Below are experts of layer 3 (counted from 0) of a mixture-of-experts language model. Rows are named router (the router's row for the expert), down (a neuron's output weights, with its number) and show model dimensions 0-255. Each number is 50 + 12 x the weight over its row's rms, rounded and kept within 0 to 99.
After each expert's rows: a language model's description of what the expert responds to. This comes from a sample of Wikipedia text that the model never trained on.

# expert 19
router:87 51 60 43 39 36 42 55 61 69 38 47 33 52 63 46 42 39 61 51 46 55 30 58 47 50 61 69 42 47 45 45 63 35 55 62 38 38 53 48 55 56 65 54 54 57 38 44 42 71 16 50 43 50 48 59 47 93 41 41 81 38 60 31 72 47 49 45 44 45 44 53 39 65 65 51 56 49 56 41 52 35 26 52 55 16 54 55 66 71 46 65 50 53 43 59 60 56 47 60 65 64 33 52 36 67 57 61 40 36 37 35 44 48 46 72 36 73 31 38 46 47 58 41 44 50 69 33 52 47 64 54 38 50 45 58 54 79 51 42 38 53 80 48 32 61 52 53 29 68 61 55 53 47 54 57 57 70 72 54 44 54 47 47 66 53 45 47 59 56 54 38 44 58 45 48 46 79 44 59 39 43 50 71 63 55 58 52 58 41 41 60 31 44 58 54 55 42 66 45 31 63 48 52 52 48 33 57 47 34 28 24 47 59 53 49 35 33 32 55 72 56 49 66 59 37 44 46 55 45 43 73 38 43 36 60 59 54 32 44 45 28 59 45 60 61 34 51 52 36 51 68 53 47 47 53
down0:52 53 54 55 47 46 67 60 47 42 57 45 66 48 55 33 52 59 45 39 43 69 46 54 29 46 55 66 63 62 53 23 65 49 47 57 40 56 42 57 51 42 62 44 62 53 42 54 57 58 29 54 49 66 44 51 49 45 64 40 67 67 78 54 34 50 73 58 31 52 43 41 64 60 35 33 60 48 34 40 42 47 39 74 51 44 41 56 34 46 38 40 68 56 67 62 52 74 40 68 43 37 64 25 60 63 82 49 49 47 74 62 26 53 47 61 48 50 50 53 46 18 46 59 32 54 56 54 43 48 77 28 38 59 55 62 39 52 67 55 24 53 36 55 49 42 46 64 56 47 54 41 49 34 60 32 67 31 57 68 59 49 82 53 57 44 37 52 45 73 48 48 46 48 49 56 55 57 32 45 67 46 60 55 47 39 68 53 56 62 49 44 64 61 55 47 42 45 41 51 28 41 52 63 52 63 66 33 42 50 39 42 50 49 52 87 27 34 33 68 49 58 63 52 61 54 54 49 59 62 46 52 71 71 58 58 68 48 49 57 58 72 37 53 40 56 58 73 25 61 42 51 64 55 67 48
It responds to: Determiners and numbers. That, which, who and small number words after the or a preposition, such as that of, two other, four doorways.

# expert 31
router:61 63 60 42 66 43 47 61 43 54 40 34 26 76 46 38 41 55 45 64 60 70 44 48 48 60 53 51 52 51 40 56 75 38 58 51 37 59 49 37 62 61 52 52 73 36 50 56 44 60 18 52 50 57 53 45 60 58 51 58 54 53 67 32 87 37 55 38 55 74 60 60 51 57 70 42 54 65 54 69 61 44 34 44 50 31 63 46 59 35 52 58 45 68 43 48 54 35 44 49 53 53 48 63 51 61 56 43 39 39 41 31 36 39 44 52 58 47 28 44 60 62 74 63 37 55 60 54 24 56 79 44 38 73 59 61 54 56 42 40 43 55 58 45 53 64 56 39 15 47 52 39 57 55 57 54 48 58 58 57 51 84 41 44 50 40 59 53 50 47 54 40 45 56 42 46 23 51 47 45 57 55 50 57 41 66 35 43 56 33 37 21 53 60 51 70 34 57 80 53 51 72 50 78 62 50 21 53 48 37 47 44 52 76 60 50 32 14 44 61 51 51 49 43 47 56 41 53 52 47 42 48 46 52 35 62 39 49 43 35 36 48 42 52 65 56 50 26 75 70 44 49 50 47 41 57
down0:43 49 73 47 25 53 35 28 57 51 41 41 66 48 33 45 48 46 43 60 51 49 50 30 57 33 63 80 32 65 55 70 38 40 22 68 50 45 57 45 55 67 56 48 52 54 65 46 59 49 43 40 40 48 53 40 66 58 27 63 55 49 50 43 48 48 51 31 63 50 67 68 42 40 50 73 43 38 51 48 50 59 58 79 31 21 54 33 38 47 39 64 28 47 48 45 49 32 50 71 48 82 51 73 50 42 46 49 58 63 40 52 70 45 63 38 47 44 44 69 37 48 34 36 64 65 37 67 51 38 73 36 44 51 44 57 34 53 47 62 75 52 33 43 52 73 41 55 49 46 44 40 41 39 64 44 50 48 57 44 49 55 45 27 52 58 57 41 42 41 45 52 49 55 67 72 53 51 65 64 60 38 39 41 32 50 53 50 58 53 46 72 36 53 52 44 18 68 42 73 46 46 71 52 37 66 48 53 59 40 40 30 61 64 26 52 59 39 48 61 48 52 57 65 38 54 39 49 47 21 46 38 47 46 46 52 51 49 42 43 54 44 57 55 54 50 33 32 32 24 67 35 47 64 56 53
It responds to: Plural and possessive s. The suffix s for plurals and possessives after apostrophes, such as Khan's, Men's, homes, plus the word the after of.

# expert 18
router:28 56 68 57 61 55 62 45 58 75 59 17 35 70 50 42 31 50 62 56 58 69 60 53 63 69 62 78 59 67 60 41 55 49 50 59 59 68 59 39 57 51 55 52 58 40 46 59 58 44 29 49 63 45 38 54 64 42 33 49 51 55 57 52 75 68 55 45 61 50 62 60 45 50 64 30 63 46 43 35 35 54 47 36 47 54 51 36 71 23 44 47 68 50 49 54 40 49 44 52 47 61 58 52 54 45 58 49 48 61 44 37 55 77 38 52 40 73 55 39 37 59 60 52 43 53 44 52 69 66 69 51 46 65 51 42 59 72 18 40 73 49 59 46 29 51 67 37 46 48 43 47 33 54 66 60 48 69 63 49 34 64 33 61 65 25 70 50 63 58 52 39 40 47 47 55 39 47 57 52 58 35 43 53 65 50 47 43 64 55 52 44 50 62 66 49 69 66 65 63 67 68 45 70 80 39 30 37 29 45 45 39 41 72 46 39 41 47 38 63 53 47 65 42 36 42 38 48 49 20 37 60 37 51 36 51 49 63 55 46 54 51 52 48 81 45 60 40 39 72 40 42 54 43 55 46
down0:39 43 57 55 43 65 56 41 40 46 60 58 59 54 57 68 54 59 37 59 40 63 44 48 60 44 52 50 48 52 65 41 56 66 40 58 46 77 58 58 78 75 41 41 38 60 78 46 46 47 50 50 41 58 45 40 54 59 56 61 43 58 73 49 33 66 57 32 46 48 53 33 48 50 47 62 41 47 33 48 46 51 28 45 43 52 52 62 34 75 48 49 38 50 88 41 74 53 64 43 66 53 58 38 56 28 57 49 54 59 59 30 52 44 45 57 65 52 61 34 49 48 53 50 64 44 75 50 42 73 70 51 57 31 40 45 53 28 51 43 65 45 20 67 51 44 64 43 75 63 65 39 51 36 52 67 51 55 50 62 64 43 72 44 35 40 29 39 49 67 40 57 71 54 37 55 45 57 71 25 50 38 43 47 52 40 50 56 55 31 51 40 63 55 33 43 65 50 65 39 46 53 40 42 48 29 46 74 41 53 70 20 50 46 45 50 38 56 43 77 55 47 50 45 55 49 51 57 23 51 41 59 50 87 49 28 52 60 51 43 50 39 53 36 65 44 66 43 42 43 33 74 53 38 39 50
It responds to: Mid-word pieces in prose. Middle and end pieces of ordinary words and names in running prose, such as Bri-ef, retri-al, ob-struction, du-o.

# expert 2
router:80 44 77 33 63 42 28 55 56 78 51 28 33 51 52 52 42 27 43 56 34 56 44 49 55 32 65 65 45 40 55 69 63 52 57 69 21 55 54 48 46 63 66 45 59 51 50 41 59 39 25 37 48 66 31 57 48 57 44 35 63 48 51 75 44 56 56 30 81 43 61 52 43 58 65 44 54 56 44 47 37 45 51 45 56 46 51 39 59 54 67 55 63 48 32 58 58 55 53 30 70 57 39 63 52 40 54 35 44 51 46 38 70 45 42 65 47 58 51 49 60 55 51 74 36 46 52 42 46 56 60 29 34 47 44 53 49 56 28 27 40 29 61 51 34 46 57 40 43 44 47 59 22 58 29 66 40 55 46 42 41 61 40 44 51 53 66 40 63 36 45 36 38 25 40 64 35 62 60 45 56 26 46 30 65 55 64 47 78 46 35 34 52 64 59 54 53 53 47 63 59 61 56 58 56 57 35 69 39 23 31 33 64 63 48 34 59 50 44 49 46 39 64 47 56 54 31 57 37 42 37 35 56 42 58 62 52 54 60 24 64 52 56 44 68 50 65 39 61 43 54 62 45 47 58 69
down0:53 33 61 42 67 49 63 40 59 47 55 39 51 30 48 47 64 53 51 37 47 42 41 59 73 61 37 40 47 48 51 57 31 65 48 52 63 48 56 45 42 61 50 45 42 44 44 28 49 45 47 62 60 24 48 59 71 44 43 26 65 40 38 42 55 70 43 42 59 50 25 58 45 45 52 41 56 44 25 54 59 56 51 61 77 55 45 77 44 46 55 45 54 47 52 65 46 43 61 56 36 55 48 50 59 32 45 53 52 39 67 69 68 19 61 56 38 29 62 64 52 34 60 43 40 40 46 38 59 43 37 67 66 52 55 53 47 24 49 55 32 53 47 62 53 32 58 28 40 30 30 50 44 45 47 68 45 64 64 79 64 33 57 44 62 55 31 60 53 38 34 40 64 45 62 63 50 46 60 46 48 44 36 29 36 43 73 36 52 49 62 41 35 48 49 52 34 51 32 61 58 58 49 38 52 36 52 56 47 75 46 42 26 44 33 73 37 54 76 33 51 51 61 45 53 78 60 37 43 29 44 53 54 18 71 19 54 52 63 63 66 54 48 67 46 51 49 53 61 44 36 43 52 55 58 46
It responds to: Place names, mid-word pieces. Capitalized place and organization words like United, America, Chicago, Angeles, plus word pieces after prefixes re-, ex-, con-, as in under'way', re'new'able.

# expert 1
router:56 45 49 65 67 40 66 68 43 56 35 30 55 40 50 59 30 41 40 54 51 75 67 58 30 44 60 38 47 45 46 64 43 38 48 59 55 29 45 38 41 65 63 56 42 39 53 34 65 43 36 53 32 45 33 63 59 55 30 46 66 42 61 57 56 50 78 56 40 48 37 67 25 52 56 42 57 44 58 56 44 35 34 25 63 21 56 48 44 70 57 53 51 50 57 62 70 46 44 41 53 36 38 40 32 55 69 54 42 07 41 51 48 56 39 56 45 58 63 38 54 57 67 37 32 64 69 45 54 65 53 46 40 54 56 43 58 51 42 37 51 50 77 46 53 63 41 57 33 64 58 54 65 49 32 61 75 62 55 58 43 68 37 47 43 33 42 52 41 43 38 44 44 43 43 45 45 63 52 56 54 28 40 60 49 59 38 40 56 29 31 46 40 50 65 49 62 56 63 54 70 68 52 79 56 34 48 56 52 53 48 57 40 73 48 50 21 43 56 38 41 59 66 54 65 48 51 75 37 48 48 79 48 40 41 56 44 20 53 40 46 44 57 47 53 55 55 47 74 64 49 56 49 69 44 63
down0:35 40 33 51 62 30 25 49 46 59 56 41 55 56 45 48 59 71 24 59 60 64 44 57 45 50 49 59 68 66 40 45 76 60 52 54 59 33 50 61 48 38 69 44 68 32 47 52 54 38 63 57 23 60 55 57 45 43 51 59 62 28 42 54 55 41 46 27 33 43 43 60 26 53 32 53 46 64 56 61 61 49 73 46 49 67 55 29 41 55 43 36 45 44 41 58 64 42 40 43 45 51 55 55 66 51 25 64 47 43 33 33 55 40 33 60 35 54 83 55 46 55 73 40 50 44 38 71 36 55 45 51 34 57 61 62 48 42 66 40 58 48 38 57 41 28 59 46 39 54 67 31 74 58 63 47 53 54 51 54 42 59 57 40 59 35 65 66 52 40 63 57 62 34 31 43 54 35 71 54 52 51 57 49 41 41 50 44 50 54 47 63 56 36 73 43 20 47 44 49 54 49 67 54 75 59 66 58 46 57 57 62 61 71 54 64 60 48 53 44 31 52 44 35 55 47 66 22 67 77 62 64 66 39 57 54 35 61 67 31 56 48 57 52 61 62 36 57 41 56 77 45 64 39 52 39
It responds to: Word-final suffix pieces. Final suffix or stem pieces completing content words, mostly technical or scientific, such as syndr-ome, chem-ical, disulf-ide, kil-ome-tres.

# expert 6
router:50 38 45 53 64 31 43 49 35 52 60 32 32 53 39 57 49 43 37 49 44 49 37 55 68 41 65 47 71 41 50 31 59 45 35 60 43 60 51 46 57 53 59 44 49 40 40 44 50 56 40 37 57 44 30 55 42 68 50 37 73 65 62 39 67 53 60 55 57 54 32 34 50 62 58 47 54 57 53 51 51 66 44 48 65 53 44 48 41 50 73 45 58 43 34 61 57 59 39 49 50 47 59 54 49 54 69 28 49 43 40 32 64 37 30 46 56 41 37 48 46 59 52 61 60 49 52 38 36 60 66 57 48 57 43 47 36 46 36 33 36 49 65 54 42 48 40 35 35 68 51 17 68 45 55 46 79 47 66 32 29 46 31 68 40 32 49 24 61 28 45 21 56 41 28 57 45 37 42 50 38 49 28 59 56 63 56 48 47 35 53 47 43 51 56 91 53 46 60 42 44 64 60 49 51 67 50 52 36 54 43 53 44 59 74 28 30 28 46 28 48 59 71 70 67 67 51 50 32 59 40 60 62 52 35 75 44 37 59 45 54 61 52 60 64 51 75 40 69 56 38 46 73 54 24 52
down0:49 27 59 52 75 32 37 35 57 56 50 45 45 47 51 51 56 30 72 54 51 58 42 34 58 26 56 60 43 34 56 58 40 31 38 52 39 56 59 33 54 61 66 47 59 32 49 36 55 35 66 71 29 41 65 62 45 53 42 66 64 44 59 44 60 52 63 36 49 51 42 41 50 67 50 69 71 55 65 50 48 34 50 37 48 44 50 39 37 70 51 58 37 64 44 45 32 74 24 52 49 37 38 32 45 46 47 48 42 58 66 49 56 48 38 40 45 43 40 42 45 55 48 49 68 59 42 41 38 52 47 48 57 59 50 71 57 77 42 61 64 55 48 73 44 43 36 46 60 43 67 57 35 52 60 46 47 48 62 17 60 61 71 50 35 55 60 49 48 62 46 62 41 59 52 35 34 48 46 47 67 54 41 55 20 32 40 63 45 55 45 54 49 28 63 41 51 35 46 55 45 51 70 44 33 52 70 12 33 50 57 45 34 46 51 27 49 56 59 44 61 60 76 40 19 40 48 37 57 67 68 57 55 57 74 50 43 44 49 42 49 68 27 58 54 72 63 56 61 47 72 69 47 52 58 56
It responds to: Ordinals, units, percent signs. Pieces that follow a number: ordinal endings like st, th and nd, units like km, ft and kg, percent signs, and dates.